config = dict(
    num_hidden_layers=10,
    hidden_size=256,
    n_experts=160,
    experts_per_token=8,
    d_expert=32,
    d_shared_expert=256,
    hidden_act='gelu',
    moe_layers=[0, 1, 2, 3, 4, 5, 6, 7, 8, 9],
    router_score='sigmoid',
    normalize_top_k=True,
    routed_scale=2.5,
    balance_loss=0.000691,
    balance_bias=True,
    init_std_router=0.0114,
    lr_router=0.00163,
    num_attention_heads=2,
    num_key_value_heads=2,
    head_dim=128,
    vocab_size=17666,
    norm='layernorm',
    norm_place='pre',
    norm_eps=1e-05,
    positions='alibi',
    qk_norm=False,
    attn_scale=0.0884,
    tie_word_embeddings=True,
    parallel_block=False,
    init='normal',
    init_std_qkv=0.0312,
    init_std_o=0.00698,
    init_std_up=0.0312,
    init_std_down=0.00698,
    optimizer='soap_variant',
    learning_rate=0.00526,
    lr_mult_up=0.675,
    beta1=0.95,
    beta2=0.99,
    lr_head=0.0114,
    warmup_steps=200,
    schedule='wsd',
    decay_fraction=0.364,
    decay_shape='cos',
    final_lr_fraction=0.0,
    batch_tokens=262144,
    max_seq_len=256,
    doc_mask=True,
    train_tokens=746900000,
    max_steps=2850,
    dataset='wikipedia_en',
)
Below are experts of layer 5 (counted from 0) of a mixture-of-experts language model. Rows are named router (the router's row for the expert), up (a neuron's input weights, with its number), down (a neuron's output weights, with its number) and show model dimensions 192-255. Each number is 500 + 40 x the weight over its row's rms, rounded and kept within 0 to 999. Numbers have three digits each.
Before each expert's rows: "comes before" lists some tokens at least twice as common just after its tokens as in all text; "mostly gets" lists some tokens that are sent to it at least half of the time. This comes from a sample of Wikipedia text that the model never trained on. Tokens count by the router's weight.

# expert 103
comes before: " ", " —", " +", " −", " A", " W"
mostly gets: " |", "\":", "%;", ";", " –;", "'\n"
router:549510532584529554494527479503522484513492514604518499484546499494487490490482488542558480460469461443502451513402512495529545485560528429493446438498560428514480496475478501536469477466529531
up0:570500502493450460406508500465444511561581477496521540506476496535510517445487512459551469516528519467556468422495459510540529480520494499442448507490533539582521531439502404543499517547509482
down0:511538463453504528486515496478529521448513500533542462519417502491582496466512551491545489524499472501415518508409423532507525476450499527517577521440530481504515587500382500428566467465510463
up1:503542551506546508451509502515444562468523499513495537533401515523533502532451519420529549504501498444522488414523492566515467519471454489505540477542468442591516543514506488452550451499514464
down1:462503536459451430477513566502479516439478494486563432498538462466497538486571508484487543419506567506519532497502521518517588524498534603517509509505458516468547499594469482511561490515489506
up2:540453438553484494469474521476520571500471474550452521528586505469571508532486537504544554482504465551534481519480459518525522500420482463470516495483494422501487566506512482532521474502507576
down2:507535540460494516482414375534501483472575505479531423528418530476536543531488519504498507393471478490499524367535373460517504476546453491536507512568530507570560497526521543439505472511538499
up3:517495529469509530538466489435541504523460449446476502471508519503528525506443481539542543539512525486490417473508545520494585489475548488471514507469552451476456498494474495573465511531446450
down3:514528436537488569522477448484523500473508563466398542525469440533501549481443456507478539407506489434555568523488512504488490468503542500487470527476499523481465558535501464541457530589509477
up4:536512520504476452489485428506421513481494492539485528447549482511441439478492546552470503516462494554540457475542516467455500487517473503483452486492565455470453496545527503516566468512466551
down4:503516488556529486513452504502539521472486522494473562536499539536562499517485507495545522559533533518592482582513510417498539507453482538470528532594490459498532555504455539537524597543573545
up5:596458475422500459494397501524478513508544549539532460559537403556492488463538501491469553531503453523455598504594541476530509473567498495453455473480504486511478524542510466562482477412465492
down5:465499485477511465522501459534467509414542498505570547562489496555507462561410490493561451494492452467514516474522474498496519524534402419474471544593554487524565472571505511489547457473506425
up6:522440518541489499459482499459554525495562513515554481545519548525535444510500504542491421489479540516468449482502426486601490416536464489470528525484495511525486502440472401533490490488570469
down6:456457551496507511494545519503500535461586497505516510503495570505466494581501539550534496551458476439496558468536508489514429533499545483456531458514606509502577483479513523449457531576526537

# expert 75
comes before: ":", " the", " of", "\n", " by", "\""
mostly gets: " Website", " Phylum", " Species", " Genre", " Synonyms", " Elevation"
router:531550538509545498505519492500487520501517537596495490547573501469493475488471511522483478491565530486549463500455436501525553408524449438505488561489460405496459496396534561521462473501514468
up0:619499444531547519542535480566421558397488492482493510510509500472542487543521521514498506518491490531514461526497474525442547535453516436542517506525451543485473451431508515490443514526409499
down0:534489509580525461538450593512465558515475589516541411468490543486516526434450460554536478463517517560479418545562523540440460505516539465541486584430511460489518524454523555458475481565405489
up1:519558455556490486551461412475510464535536545506488512537506576539493523569459547530484461535435478545505554442464538454532540527515491532515555562518511497525529538509487538417506443521500485
down1:482495520478479499488521490502506503479506482470529534519559466445518520510490503530518511574488512490571510530540461514542536466465518478427483478469427474480508466479450502474509537437494528
up2:510526440452475558474535527518558553490494571512506464523495464494526485450473468439412542476552549506480437513438461486517499488491546472541492511461512459455546533485520497480470528555512545
down2:435507475432532504415548463490506496520536522453522533533496483541507442558460545493518454546484461481478438458473522510518509486511497546503503517474494550540450482465489446521508555481507547
up3:581517450540516441511525457544583437448435587527493450488476572437489516511549484544446468498509505513503480460505499588504470503467501520526462522539443408506503456436472473417530372467483514
down3:523527522495463541515634477543507493578466571521563469396576518518455438467493556477528533561526519483423490485559513522514490518506465567547492434517491489492394483497521482421506565505493515
up4:494454453443505508538513482538516560455527501525470530485482431492554491491481569478585490526580512430454440511478437533517459459491421484514457501522524428491464456454539542482480472542429468
down4:491460468476498556522452548478474487544419451554500512440532470488545542490464525441521469504459432521553464497526527586545465460501582444490459470462486459415464469510511582531489551492531552
up5:574549569516521541460495490499513518494562568531495452482554475556476482520488520547508590509514501547547419517489486502519459486542444444442577469511486484509494551441522465514443492586512451
down5:487551483494495488516479472436531519474423479513504504606517497536515597532477461511519444555469531519464489495492473479494411535419379527503455568551506509515489477447445512491538512458555503
up6:575577470570567452440536456455579506491481556574583526544510468487456499443437491543532555472542472479488493500469465409515435522571485564509494575470523504520502426439484530497523533519517533
down6:636467539525457491480445569563522562476465459468499541511484473568497542548550512538560435469512514506489542533481475486532541537418518496482551511587468458460528541512491550454479492492500481

# expert 41
comes before: " ", " —", " +", " −", " .", " —;"
mostly gets: " —;", "″W", "″E", " –;", "%;", "',"
router:529532481468515576441535464478440477510518525567500522449554585488499542534439457573457440482534461500527452483451537487516540474538545484437469395495566435493600541448494531505533490448525444
up0:494431508531492414475501517527514557473511562479503518491495492461519570535500521541481526560527495524481487477379574455556508505514569541461490506529465478534549491497430506557532506516438466
down0:517523441462439515559448515545556507504501523484486549506463453540475514484474513578460487472552454451523517505543482526451581485508479528426464466571512509508491541580494485466402454523536508
up1:481416515445526436514453507481418495567503479534503453472510495536505535466502440492578433479496482503536497542485490538504456517486491462560442425503499498461508506466562522427537464535593452
down1:534531440430470493478455465468559534459483459485483522466485518485465537466524497464550444426494482466501579474483514487539528532496527518506465474507506569503559475523555502515505568505477482
up2:451484518584499451557430536468552497575475511477565563467563460463504469433474450529439488491469482528482471561510462506474558485449466512483517507498471470394461397590541515469468509498474462
down2:549481498512465443503491505533504490518439554474489550554463531477451516501535440482484444428539460498481571544490454518506512463525436508514471523451527522504553498557509490541434501461448432
up3:513498431468474525534495555550391474483461481535495495500514533547485538446488472508537535531597501512478468561481443503533552494489525460438532492481487510623476464502547534436528526514573573
down3:451537527480526522513453545545527516527502477480487469471476477486486481543599524470435513552517508511528435489489536518495526483479503531470556458510584472455539511380537507531482534586483487
up4:473483478439503483472556452409521482540525515479489514508442558500490525464504485475482453494500478481571495471498514486433451547480509421437505422517474495547512522523497474590479503486511493
down4:495468450498498539485482494447473453555475484495523552454556514543490568542504528443502497376567500459439491530523492524479523470444454508510499487547557552488471483538482475554468525542500514
up5:503551494496519525512457415396526508534493546518517470516509489442490602415476460452464471487535577468515545538528517449439505523493505445460515427551500452539584518381539507525525430495574468
down5:489468534504570536494574541434559419453489493381436519519574466476536456498521469478458546483488526495491519495516409593528518512481538480464558495514466479474523547500535435458554507445497499
up6:558475464554471527512498534511621517468503487497526519520521517514492481500445479476439500554520576468523458497598530416542514563495594502474528509501521477502552473476493534462487482551517486
down6:490479426515517516535519506535567541540500484511475526430472498555480525496496515573504564499535478449587474485557443525440479464605553474443460603503497473508504465518513479518516511558484439

# expert 98
comes before: " ", " −", " +", " September", " January", " October"
mostly gets: " July", " June", " December", " September", " November", " August"
router:526501471472497551492500505416436524524501523504536507486517476486448530507494426563443429530529477472471446534476451507616529536657531469394534491450566511447472482413468495536511512498489493
up0:464498541458554462471509495470448508494502495428518525571544515443507530527509518442519523517441467428529562414536471540463480567479512418419537520454507480509444520516431478463523469545439513
down0:553509539449486494522520538470439514489500486554497556483496487535501545486488537518494492399543546441495513492515547512546543564583383489547489475515557547432440496540450445486513495530528549
up1:481496477463555530523536463549556544512375508570534532532442459501452568518501485506510431542514457475531557493496488483542514539643518513515489503498576598463367531440449448489500543505493493
down1:501553595463486523521536503504464552509519551501404558506475494474521449580535519525499486457491529454477473491588571497524521538413500507539439473515480480493448508494510461486465509469465502
up2:578480461543464536480496583453479535530534479476495538528542493498534425490499532507508460488466501533510457551492560504498550531498501495445465537469494526566492435515458514514481517569450544
down2:497537470551490505493490486429545549480448475473591374585464439446535540468418546509520506551497462473505521507524477460532435458494505503494519578513583537530497468508442542482444487564516410
up3:538528525494504490425465409457540534494460479516500448459485534486547478510597450506500427489584518497468465490510465538559543469456511419467533512512567507535472533449490479529490450508527547
down3:553523493463571525533458549531485461457507490476481527476534515496538502506507529533570429466565547509484448488505500467484442505443467469541501463430512518456454494509496500518508531512405452
up4:531599504436512491467463511420539522515526508495549530527550471511451556513453504452458440550474496476467515536514502494467561484500476449390454449514520450617493460443448496487464515528476530
down4:536538573517525459437582444514470471513528475511476507440504520576468503491542490492488493517502549530476568464480527567508533461496503430480541481518463519443407514540486504447516452433401516
up5:428480427518528503544423534521426519463513515513486544460521626485466424485509429495528535460518492497431524525444493537464488489518446532491516462553498476492399484516452469511538522424471519
down5:500522471441525468493482577520451455536477519509475521430544491489536464448559540424469497552515438506491421528517538508526539484411603515533463564480515515560518488561510442450540517524558590
up6:466554540455513484401496491440500442522488470499443527501479503510580493480474459461442551511558512484468493466477504558495578490504507543476529454495440517506452496363533470481530499592533468
down6:529460487538521463467485573445536496581506431494502493470584509507468529431551484472555547460461468506504563479477424465484536488481481492475488445437481404490490496476486592455440494525541594

# expert 44
comes before: " |", " |\n", ".", ";", "0", "–"
mostly gets: " Pts", " Votes", " Pld", " GF", " Goals", " Nominated"
router:523518513477562566488486474572515582534458498532486481454462549514477520551509477593520478545494457503498512477486477499580453506535483516503507469529471466435537502483519506533512508521399491
up0:498474502494508516491474445499449496520464472532601462448507545539452591505564464621537489446514435473534564443483494560478527515505542524435468452507494470562487527513497487547561477451432429
down0:546515433521562538428468533474469420516546557431405524471472526542457551483473533484536510568487548545543549436497521521484467466561512527475518491481567506486495526529471467485495492530508491
up1:488516500508509474439521496540476469490451460519507463474501515463581518470445523541488575535524513469467456564531515493468383505386503468526488584516481458497494491483451450449500484493480459
down1:509520440479538486533480426457498551503492542478450483518480526468442517461483509465476541475498494489522509416502576486453553534507452507521491464501466476454537530416463447543474429509433532
up2:542413493464485519556458469468506541554456518542431501481433582448507527546445502541506462512490486446506578504496446485542510538557506476510518507484438492523481489518562473604534509544523449
down2:481553494523483515434572436503488492560544570512550510491493486481467482578529497424543527529512450481464532472553533506403533533530473549463552508513494521499402481504553553527538517507488487
up3:570535488531509488557550481526481562451558513516479607515576525485560478484527465530483488449566502447521543494547506461495488510492545444526582415402516501474506526470476453525532531471494541
down3:547472440493551478430575519465495494584548473486537436453494538480546481490460460495501442516507431427505501540486480524505547445531494473570493513498473504465531471539515451482491456454578484
up4:529481352431544491512444510498562564479441459471511506532477471433463443471493531572494426473457478534515571550476463487476495549522547530502561466551453539534496509499504493570531475447462521
down4:477505447466577516558546518509539547494485529413560509463511528550441550513516435508498489565524501455510577563466477517525467498557557479536475497512503497476431612448556461481544508534399497
up5:566493535532542556500420490502541492426541501529515450552435513503569476539433596490531416558485517499572522376453554551426488511536516484459533520464482490486438476522486492493496512539481530
down5:584536483538582445521460529560506508484558542523494512477514480473488508446433480605490478492506540520553519518552518508435444476484483472426542573465485573496566455507608483492455536549526569
up6:534542453560492467503495486584501552613479377525476570507594549578508506470532544507511455536475493560509516426465517480504498512493491528546502460566537434485464586513467488482523527430428521
down6:482448471505504509514504506499426467491432481475519566523444554596501538507493519518474532495528491493447493407554448547467526496428479512520522487508507448479511522627524511488507501477541564

# expert 84
comes before: " to", " of", "ing", " for", "er", "ed"
mostly gets: " moved", " open", " water", " power", " working", " red"
router:449530564482492539507526500517492548473474458473464493492576500486467479472451424494485444505442538538512529489448514464547492475490451469484488552514473459418567468417556426457551473465534526
up0:564529479479531554480414476527509559465449483522532467457491512516510530524406452480494528466465511480431519396473540484526506452503492515465495433521519486455461528561510512505460453441492601
down0:547491497500489527531469533530471517491572400530449512439450532472440491489518537507571468490503488602522470464496518440538538480478469501583481472442534485474526548529478488482482522467441499
up1:454407502491463514471537478517465475470506461509478494527538481440455585475504524491526465530462433562552561583504465488558498499458447500470501451485480538524508564354588466514551512539553447
down1:481520507444536487481382537503487539477526522451486426495513455437530492504489493561504478482503449522565525446448532572522437488429473526502485484553505504438546502495562465487609610548430443
up2:446464540549484513531517523452468527491561551460492544450486568444502565453508490543417475500475562496477470459431479458517516471579450506497464542508446461503546494480447494507461481534557509
down2:508421577478439537499503457441494506418535478544469516418493538448559491454505516526464488548509507544534448403498510482569419472503546464506470558497499505489546577500542481417536496552481537
up3:487602546431521559490487517568467532504528538519491464451558445526480523572528433608474459453514450461455528436489504508526440490513508445522523520552513449539533502548508431488473473481565526
down3:449508530466557569518492528547509417508496466500491443474542446529522507522442493491500467541562545519516506451449498583422548507519493523513525502466475480426492492476592395489485465487482530
up4:535511468454492442483491496432488559540539525454501514504526531422501538479521468538468444569492508539556440531465532462445444429539497505594457584531486404435524462561450468498591497494518436
down4:537522522494565477457557457491489485546479484405514505481473428485422520491534487554511494548521497508382445462473514504491552450474534531486474467531518522444507485546448482493537508453442572
up5:548482493465487522486497478547516573502516406477585557547547463479519516491511537523485404508525533496432502530449503416499447510487459507492463462419560531479551456526459493432480469484450578
down5:560472549533551516492539542464495500487520543543515491466471454494556575611471561473489503511458421472518442525523558446457546495459473556455527474446517536549502479480523491479495536477522542
up6:530447545479523512504517504572481541603470526501509511506516482487510439443436510441538352507503481462449481559563507526439508476471511500562469489447457457503555535490585513528503489503489493
down6:489503489574480521493496447505459548500513534520503503464501556589510478435464516452492472525513517445502493568534499529434538480480497461547462477409511534561521568495551490470464535522577477

# expert 110
comes before: " ", " the", " of", " a", " were", "%"
mostly gets: " among", " many", "/sq", " households", " residents", " some"
router:567461453444470522514485538514508501469419517533520544508543490474507470487538447576486387515535463498512488547493530536605520559551515496511480429545467463481499460405473483508575488511389490
up0:520560569518481450541472563490497456531489430440462534499528479486529532516432452464487503493544479492516442456417530543468475501484448539507477496508461494580462481481527532537523497492507451
down0:444453502481535497575502514533449514559477508452418413469534519538469485488571504483469502469439514534474493528601535481504482523516497562477392558535493490470483468461548544555535486463458503
up1:505539439497504456536471465444568477451468469425549501537522527482497483411551554497441481555468466456503557430499526477520409545531526477578488526541504520480482496462542447480501502477531567
down1:490462563470482500421473533470473501505536469501442553522468509465513532449481530440523458487483488538490451447507512471417543454512447578471435490531486508542430471481500503521537528536537550
up2:520460519490526517494427463513485536511401437474590480486534485497458448476478468452514460500495465466523466613494497570552492418508503539467477438522492518493488425473489501494461485425476521
down2:524500543498493551532516515516519453505553443475538467581517571472515460511457467488574486451438423455470532538474523529509444466479547527402514516427437548497559527518453519510562449479504477
up3:500411484517521465425546474482473530521492512506494483511534472503512460532541451482498483477502487522527515513448510468614511469538500499519490514527476477498504549497512501513529493558536514
down3:515528497474428491497428455531446425543559525469501501493407504499424547472487562515528506540563439444483437518568412402397496521495523517501490436559464470493523459501558418556409494468448506
up4:479494478509495512451517507447529459513456501450527470442463485456534533430499531470534506474558447495536492520461542493494510449432504461544593480445400553463513506514502501394520516530514536
down4:544520446493504500499504475479475548509461481569542508511530502481524476484446537500576478468442542563548489417517491463529459461506520495466627565395527528469522491522462405491473532549549536
up5:513533534482440540572397485528488475517528506488556477504491528484507509583504538481506492522462536474495525544470550427574535530501539510544489484475425407419520507455492459480550484532477520
down5:512465500611551466499514484532492465509460480507522521537460507464564483539545473559517462509523478547500555507530487476576571525520479410578531433529519511463577512558551466539551538466462460
up6:547463475423509487478572535498501505484420538544497521494545568536512511489518458575499458487545511439528467511468457536498513544537497455531464557429446546467453444435510474500484499592492540
down6:479437531511508408503485535478545550519482510537472489450468475467574491492527432548557536478469525494444429466459479523480459468469535509487496498529485461491530450504486513489474527433494495

# expert 104
comes before: " |", ".", "–", " |\n", ",", ";"
mostly gets: " MPC", " FW", " GF", " Pts", " MF", " Loss"
router:494463543477524602504559475512467544492468473526486466516462549516428529547512497530510535516502524504500425497484480459604488496534484511468558418440476459505577470465546537550461568524449507
up0:483492528445476460458467562498551442556535461476445509518553551499515529494560544480489461501460501497514429429476580442500490540497440496502510487543472456417517535508547473512515485511448523
down0:552433635549508525533589477495485503489541507476448494501565498394511528501527483493563481521520532510507586554492440528433468472438532489519476516558444452404511502519481490459390500457487531
up1:532583508475490551551465461426525505484511507552458449550538452548441515481445449508494489460468520586493519533557501494532516459542551413548529495448566524537474497507546509475445512477515421
down1:469510499511524536447552490482442503448449431553475477574519438538513523506524470496522520541549441500503540485508485537482513510444533539498526517498524442543546512459499464524513428473504537
up2:550528454479553495443487502491499519544504436460455509554509585519512533488540423566532494455546570484549483487463485479526473493531511482429514500512511456490567482495645549507491494480539562
down2:548476474458521473562528459509545493469472530511470484513446445471502530538461424509451540514525435527516539468553482510477486510514519446589450482513519458496438566527501481512502527514503535
up3:518477558606457459524519431561426500501478522529497497467515533530440535558481500523520568490530500469536460477498512513516524499515534554485466517444487537539501498520534531475585524495512530
down3:521499590483485507528544517496509481439562491515422550517530467472499505551590552543510596532472416508428485536501491438482461518467490496598499545498478519529523557467526582484462482473523476
up4:511491558544519551467467444495437486519537476488547538533527473511499480493548458496541572497469438590499463541448457483533496507526490442501506481537455523525500450527475509458512494435576559
down4:441450510497474485540469499501473510561512462545490492490546527460542433560468526460520568473425463499596515504464490491551501486508479523511436473507502474455467399501433489497582442544420515
up5:464512503512484578459509491504525527512502491552544486444500544536584510478480463408533457597461496579490403435457491543469474505470463476438535486486544521506515420489465537434519547560440577
down5:463452469537577484492443492515454577509453475462488442532551560403482525486453530483513459514480558560504492475437545512457494481532496492480486514470489462430600472504507436487509476503455505
up6:543550553526562512436541414525460490511467512521506411478450496537508543539473488540463489523536457473470476542471464467490472543459575478518497466519507496472515546611500456443430504465416454
down6:533515454506534470576458455469488514521506539523470472479546507560448536489580503526562526495494577554440548498516491477476491511479467518522531481408462501472372486418514452498551453501459482

# expert 9
comes before: "0", "1", "2", "3", "4", " |"
mostly gets: " Pld", " FW", " MF", " Swing", " DF", " "
router:477492471483482488489462471483539491500510527522491489485516568511484458497484458523483479509543519514488519498507427395576505498601521476498523437378513372422502518467491484494480490534494400
up0:525438453513487417494494466491554494549516515569496526409546443392522546573501545495498470503492503489446523422483471514522508409540499485536475464580554526571572485487519533516460506445501522
down0:458464456497460509461487505478559452563460540433515437470498551552480458469508510567504536503545518543515492549584553486491517513454520520530473559498525514482535455525450456425526551437534536
up1:452494541493471545482499485540500513477436611474480508584405497475521482555483429494495534473499458505541505494482519521479496496475583495517454456531528452467478498463455485488540488529482403
down1:495505550487532529486426503499504496543510524483527512475483466494430480507446470462498527512436420369516532507469485466561487514523567459509560484548475549522459446568436446488426479508505535
up2:591582537476437432522529537517512505587469440506502508475467500519541494501452492553501526491508574541425463485462443498496500533523491501431537527469538516492509540464540535493469574516443543
down2:462496570542501488479541449484489519498465493485596459504457446537486509494481458531511520447500458510487540492470471501501560512450420489586422519500506423525514477558501490508496503508468489
up3:477495459478582543503528558426449495493499527550428460472519521468456497457478433574501530522499560430477451444413479458479499536521464528530485480498518461533458517503547491588516520507565508
down3:473508564524472491528438399492526444518426488488499554442509439526563439516513456474497490411514513491508540497513467548434463458470523576463544510521460396528490518498461490514413504441456504
up4:485449528433472467389413433570551530507548448384511507524601445491478465492485463540535452493480520459508494516441514490476534549483566476456558437471491471483517562531503542549503495529487469
down4:478476517449473474562490486478483550540482498547503504500486499501531480453505431560449598446513406519533510509435517503500412542494512519451480531496526550456555495583489534482531455469497600
up5:490519519465459525481546499555549475547515512517521492464523409498576517519505478559480413459494537522472420550493498484479471453490440502486447559523501531506583401448511422414483523523540508
down5:526504500506504479455489490517506510488573535469511500463502536504579492486521566520469534511425521519450603444516456495488509547585582532564516492437488438530510557452577543534510458508432502
up6:499395520505429495517520514545466517479506498508499536498422503513550457469487600611542501485461500523518448504508502518458455490472493457538563514485537459434479490553480473507426475472468540
down6:565480454540541509467484457443463506422528483452544449444506510452544474517499520515531436552483492573520474479464601438459446575503558532503527571461581458440554515496448556466520506518526528

# expert 34
comes before: " the", " ", " a", " his", " this", " its"
mostly gets: " during", " on", " in", "In", " among", " of"
router:572493525471454586458497527486480472512495519588453578496510525463472462484501506612517469482455520465558488507483464454557461483657492388481466476527542494500499502475483476451527569472442438
up0:446463515464498513438523488502509534567478620538493462452522554515489518464410549473548485494450456456537489521449547450518491549493513467544535445568519507506481500492530509441478596476509500
down0:508510477557449531487450515521512472491536476458532538515491533464520538501546470541460516487489527534491480491543493549453563497417484466467435534526466457546541482537503457505525469508514513
up1:557582509443489528492503542436551435492460477458458517570547524513480517497465522487435469536449532469395400500502480472555453516531529450496508505456514483602512463529474514528546477506522483
down1:512535526498498502476592475439544455513496489477555536455459466482540493564479443507495523547524472489486544414503497496537480532573555574563538508438586530586527534523450523536509497487560489
up2:491464484439478488490502520495506496532601557516501516471462437468468569450432444496482488502479488566447433564502539578483531492538488518592481497453381460447512470503479460478468473495467454
down2:470451459426550450497531468491463469510573538510574522496534473457493534491493536529457534558457472535508435477572482533513515590503425538514568432540478563516587452492480533488517511505476549
up3:557502514520495490456510435530509528566475452572532506537506540460445450558531550520441491467523527459491530491534493503453405520531519515493489482457480606473590438565520564489444502479514470
down3:530545529516500479473470545490517527497545548417571544496505452528514523540487529474502500354471519511465560562526497473568543472497455495522498575547481418558492485462495445443519472522507507
up4:440551469495443543422491450439512412536441448501501511500496507515524497536499431514482558491454500524575456480483530579535544548517525529481488495515555435455467520486552503503481548489575447
down4:518538544525476495396528462486495553472444546437472515498481427510493579548520473505475458464566413507443532535439491477449448534489500477580477490563459572514517476438462501442507511505507508
up5:504446526475415514488522489516482503539510534541532515502492554525456479481509496502486454465462481499515490480517454537483436467533575520564553448492506546470505601502477481535457488466552449
down5:508474476485431534553596499487531514498479557575480507499512467503533477484466457545483520432485541493378407482476506494493483495454451515535413521530482485533514480479550511548480481505471498
up6:526524502517426478516425515553425528503496458498534553528553392503445409504530526513496512472498465457511552500566448389502541510444488457478496488462510384489444498542495476534501529444469568
down6:543528497470486493389450489510555471518503481507488425486503468463487501491561488489548499495545414573451520564544526458475480533556565494500487541515483428429529553492442450607544492510438501

# expert 47
comes before: ":", " the", " by", " his", " office", " to"
mostly gets: " until", " during", " since", " After", " During", " Succeeded"
router:492532528480564495424465491447425648513461572530459474517494519500489493472454498500430447539467534477476484530508443490517581427518480444423503524515498508471421501485591516494525520572446487
up0:487534491465513489406546416467533503522439489459528451546469452550457479443492539489484492493583446493470524537519507546488508570567470449475560485500481471484525508513582500430468531515518562
down0:462560552497466503499503477495537565490626504542510551541487484497475406562579481503418523416573536484538542451519487555453509554518441536496490440497438478518482481477481450466435497497523508
up1:468510464569481447494553511479478528601479532526517497525492440454480389431468509437464479533486557539527509479481487445515482493534494464493496527588477519474431467477479458490457537511545518
down1:488469559430453560465478423427467577432465479532481457435524514546508475437474526472445540622425457527548519508474469453499517436530492530475475523502474516512587535473525510489454482552513494
up2:494465499410590506416510456514414434543513498563540494501525505484552471462558475492496455498500521466435470542487492545474471505512467493537517488442476482534486484524464560534427500520439470
down2:418464460600445513523531550567535474443509486515431537499502451498480501455391461563495478491538486459505421472474495521527472474529508463609558458491498538541515447532504478499498570466499538
up3:535546478489512468478512527477533521501448493514500505503562502400562482528481527494516505472572484424434534499513502445511575488441489494468487502441557487512538512453516490483511574498423573
down3:488556537448552401527601523506577480494524577455461505494428536443491478447529458546553533397444529523463529548415561507460504416518527443505550465498540492519544471523485572468494501470460483
up4:526512460462513534518436498531521591497502517483454460447487620512498484442539515568501488531429514492487472453583498483523491495531550500494554508467482536483487524500560481478505530534408485
down4:396518423485492560539543525457517473529455428515531508486545529473500484586519514499585580557572514478532507443498463470516530511511504531571480513534472475474516521452478518449532503566476468
up5:525538461491561506558468515477489484529552463462435532533515462560546473578532467501435539525495598473541532494469520523500465474484564462461500474498526451442492450514507493487429480483549454
down5:554525513458609492493458555533504491418484484454490411542575554498459487543421475529497570481537497480479524499471486574483499582522547445501529495530508532480502509492536579546483565414619518
up6:490514471493554515525464439491462530495546521503429473526522516430516513455552528587527505504437515522520509478486330546513575530476469490465474518513453551492441482517491449519455468524463433
down6:525443446477526535565510522532538480479522499483510457451548507592496483496483457419526552626491469486499501460512466539525474499437528478423498505522480415447514527492547545512485478445480489

# expert 96
comes before: " |", "\n", ",", " (", " |\n", " and"
mostly gets: " Votes", " JPL", " Line", " Goals", " Score", " Theatre"
router:539470477500600521465502418473447485512587467547470553518526497507486492492512532518524519559465427499554520476466394450514457534538570468448524545543453468563540513489542494559482486448511518
up0:484496457581612502439505509501479491485529439525529501476431560493540458518548451528509510438515486401539480468465480488553459522537509432548514523419480556475501498495530494466449465572520520
down0:449532502496538486458528470492526507463507533490507465482485520550522469558504505505491521497516588565496443407464499535457495453519505503487581541541469485513426512510620508503501507501516449
up1:498431526563577440484487468516475549489508523478488462538488513500468476488505456475455571457558486552482506457451603527536507529435555435543542472493467466476524475473529497482480442550519551
down1:465511541503492474505506482494534477503448490483523523436497508428488434432503488505509519516602522463453599498477482551443480514457525516526466457470516536515619508474477441533533486556557510
up2:524470519497467459552493398431517508551537437551472513449445531493459536489513445443511560518521456554499493523464438465455468435482538549461553502492469485432527545499510534498606553568499467
down2:414500421467442512493528488417525555526402507541475486479508464478461516484520505497486533523421501510514506459452495503465440516493479483491472493483502489463526389470500523595531527519436503
up3:521497513528488506494488498509550511424638483519548536517480503529504488519464530443543489481533458461535460480463513448541396528554539496553452513522542511438518488477509472470474532471478556
down3:497437533436461529540513419422484489453511529535451499517510556446490477468517471488450509479499515519574476465578452548560561498562487483443504583511467546423580492525463494451498466515489518
up4:509464475551532492453595475504471543521557464510503447555553564522525478544521527511507450488548475567497516465420471477473496485580453492461486548530514502520440533481609502474514522489475511
down4:486507526552478439519499555525462466508484493548544471518503484501508513576480530446500478526572442581537444515474401505535533470482427522522499545471507508506411479517512421496483520509512509
up5:485535479473467554473566476493428470450482485509500579509497526480515568458535558485447592487510494491528424526503525473491541485495490439518451613586445472458453447435509419512448545507541441
down5:448536560531467488541533562547527514528574567478460431536563487473482549494431561458472531471497475540467460416459574489478485548493475510478459493523501506476463520477491458571478493437568461
up6:540460472474522520469501496531600514480460497429498622470467467405512506517510510421546480561448527516481520471443509399456578486590503452454472528566486508513495513473477557480458502542517464
down6:462516507395517540515546561489522439564436529546518498515482491470473494456500525539542548544536509509421504454547470488506480541523460488509570451502481515495452518473479479527519425546468437